config = dict(
    num_hidden_layers=8,
    hidden_size=128,
    n_experts=192,
    experts_per_token=8,
    d_expert=32,
    d_shared_expert=0,
    hidden_act='reglu',
    moe_layers=[1, 2, 3, 4, 5, 6, 7],
    router_score='sigmoid',
    normalize_top_k=True,
    routed_scale=1.0,
    balance_loss=0.000755,
    balance_bias=True,
    n_groups=8,
    groups_per_token=2,
    init_std_router=0.0131,
    lr_router=0.000346,
    vocab_size=2048,
    norm='rmsnorm',
    norm_eps=1e-06,
    tie_word_embeddings=False,
    optimizer='soap_variant',
    learning_rate=0.0101,
    beta1=0.95,
    beta2=0.98,
    batch_tokens=131072,
    max_seq_len=256,
    train_tokens=710000000,
    max_steps=5417,
    dataset='wikipedia_en',
)
Below are experts of layer 5 (counted from 0) of a mixture-of-experts language model. Rows are named router (the router's row for the expert) and show model dimensions 0-127. Each number is 128 + 32 x the weight over its row's rms, rounded and kept within 0 to 255.
After each expert's rows: a language model's description of what the expert responds to; "comes before" lists some tokens at least twice as common just after its tokens as in all text. This comes from a sample of Wikipedia text that the model never trained on. Tokens count by the router's weight.

# expert 48
router [102 154 134 110 141 190 169 151 148 114 107 126 116  98 115 161  77  57 106 111  88  71 138 166 122 209 107  80 186  61 131 137 118 131  91 160  81 169 136 141  96 150 110 107  82 149 140  91 162 146 148 164 137 151 117 106 139 105 172 142  95  97 101 129 130 138 120 135  80 106 103 115 147 128 100 135 152  97 103 129 131  74 173 179 190 138 133 156 140 157 161  75 147 128 133 167  78 135 149 140 118 147  54  96 115 110  77  65 160 161 126 146 190 121 120 179 113 166 133 149  80  91 131 167 179 160  92 141]
It responds to: Verb endings and past forms in running prose, followed by to, in or by, such as adhere, emerges, isolated, took, served.
comes before: "to ", "in ", "by ", "the ", "as ", "with "

# expert 46
router [105 139 135 139 176 239 105 120  59 101 137 106  78 124 111 129 146  65 143 204  97  63 136 138 102  82 154  97 134  82 119 102 157 104 143 128  92  97 221 159 140 158 157  99  80  93 141 130 168 139 139 138 106 178 162 124 133 124  91 117 119  90 170  98 139 134 129 135 141 177 141 108 160 153  90 104 162  91  92 130 116  92 162 168 128 178 124 102  68 160  88 169 135  74 119 114 107  67  92 113 174 143 111 145  92 147 104 147 149 113 105 145 130  68 126 129 104 165 103  86 138 110 120 117 139 143 103 116]
It responds to: Prepositions after nouns or verbs, before a noun phrase, such as copies of, difficulty in, attack on, during, between.
comes before: "the ", "a ", "his ", "their ", "this ", "its "

# expert 33
router [ 91 167 115 129 125 236 113 119  89  94 128  93 120 139 115 108 136  66 167 202 103  62 118 145  78  82 136  89 134 104  85 123 164 122  96 144  85 124 209 166 141 128 170  87  62  91 168 139 157 130 155 173 130 153 156 134 112 123 125 119  85 102 140 113 153 192 100 115 110 138 123 123 160 119 126 137 156  72 111 142 131 107 180 144 151 157 105 117  79 178  94 145 145  71 115 111 144  82  93 125 124 147  93 152  96 143  77 119 173 143  90 148 102  74 118 149 114 184  98  90 144 109 151 137 122 106 114 169]
It responds to: Prepositions following a verb or noun and preceding a noun phrase, such as on, in, from, during, between, into.
comes before: "the ", "a ", "his ", "their ", "this ", "its "

# expert 16
router [137 155 148 155  99 199 178 132 140 110 103  75  86 127 147 168  64  55 122 148  78  77 128  98  99 117 102 105 143  66 163 121 130 136  90 136  98 140 133 166  71 130 158 100  81 110 192 112 182 158 184 138 136 145 179 116 171 107 157 138  88 101  92 141 101 104  93 135 116  96  99 109 148  85 124 110 155 121 105 125 130  78 188 178 144 168 116 162 113 160 121  76 131 135 118 149  96  81 116 109  79 160  65 135 132 108  82  62 141 160 103 149 154 122 136 159 125 128 106 140  81 121 132 159 181 169 104 153]
It responds to: Verb endings and whole verbs closing a predicate before its object, mostly past tense: represented, gained, took, won, reentering.
comes before: "the ", "to ", "in ", "a ", "by ", "his "

# expert 44
router [ 77 141 106 130 192 211 136 133  88 118 144 140 101 130 114 126 113 110 162 195  60  75 183 155  72 131 117 102 126 118  98 129 156 131 112 155  83 167 203 176 109  97 142  94  66  72 153 107 165 172 133 136 134 163 194 155 107 114 141 150 131  92 110 140 167 190 104 129 163 129 126 153 170 108  93 132 151 129  74 162 111 127 193 135 124 129 107 126 115 165 105 141 152  98  83 144  95  62 106 140 119 132 124 145  79 115  98 110 180 138 108 115 126  48 111 126  97 190 109 111 111 101 131 131 120 113 144 143]
It responds to: Prepositions after verbs or nouns, such as in, of, to, on, during, between, into, often before dates or places.
comes before: "the ", "a ", "his ", "their ", "this ", "its "

# expert 54
router [ 93 183 155 104 128 147 163 126 122  88 124 116  89 145 101 166 145  88 159 116 133 139 114 123  90 119  93  52 181 139 131 136 156 126 138 154  76 142 129 185 123 171 162 117  35 114 133  98 129  86 115 101 146 174 116 145 144 112 138 124 121  61 151 145 171 134 113 182 116  65  74 141 105  76 101  58 126  72 118 164 151  93 155 167 134 113 125 107 160 201 166  89 133 103 155 116 101 122 157 101 104 155  87 109 131 138  87 110 140 141 116 125 164 123 189 179 128 104 171 164 139 125 109 171 179 155  70  93]
It responds to: Past participles after was, is or were, such as located, built, played, plus the ed piece of editor.
comes before: "in ", "by ", "to ", "as ", "on ", "for "

# expert 7
router [ 52 159 184 122 136 183 149 109  82  84 137 105  86  56 166 140 146 131 159 151 113  84 139 139 121 158  60 123 135 141  96 108 175 134  97 164 134  89 179 135  96 191 133 112  79  98 109 109 128 129 173 145  93 105 121 130 129 121 171 146 118  84 152 104 157 135 102  95 195 117 117 103  95 115  49  72 176  91 101 136  99  94 130 126 203 122 113 131  88 121 102 117 155 159 112 104 135 102  90 121 119 157 109 162  74 129 163 166  88 167  64 119 110  81 188 179 102 137 134 109 121 130 109 145 118 131 106 109]
It responds to: Day numbers after month names and leading year pieces after in or an opening bracket, such as February 13, in 190(8), 18(33).
comes before: "0", "4", "3", "2", "5", ", "

# expert 63
router [ 90 172 136 126 163 161 168  99  84 117 129  93 125 139 177 221 132 124 135 112  49  82 113 198 124 103 131 108 141 135 136 140 130 168 163 128  97 133 133 175 137 168 139 152 121  93 134 140 121 125 133 114  57 163 131  96 148  96  85 149 117 136 122 105 188 152 100 109 119 172  89 118 156 124 119  69 123  96  73 104 114  89 144 133 154 140 114 151  98 143 106  95 230 114  92 172 126 133 129 182 135 211  62  99 108  72 115 127 132 139 112 128 112 115 165 104 107 145 193 154 125 121  91 153 175 136 137 162]
It responds to: Endings within foreign place and personal names, such as Yugosl(av), Afghan(ist)an, accented letters like ó, í, ý.
comes before: ", ", " ", "a ", "a", "an ", "s "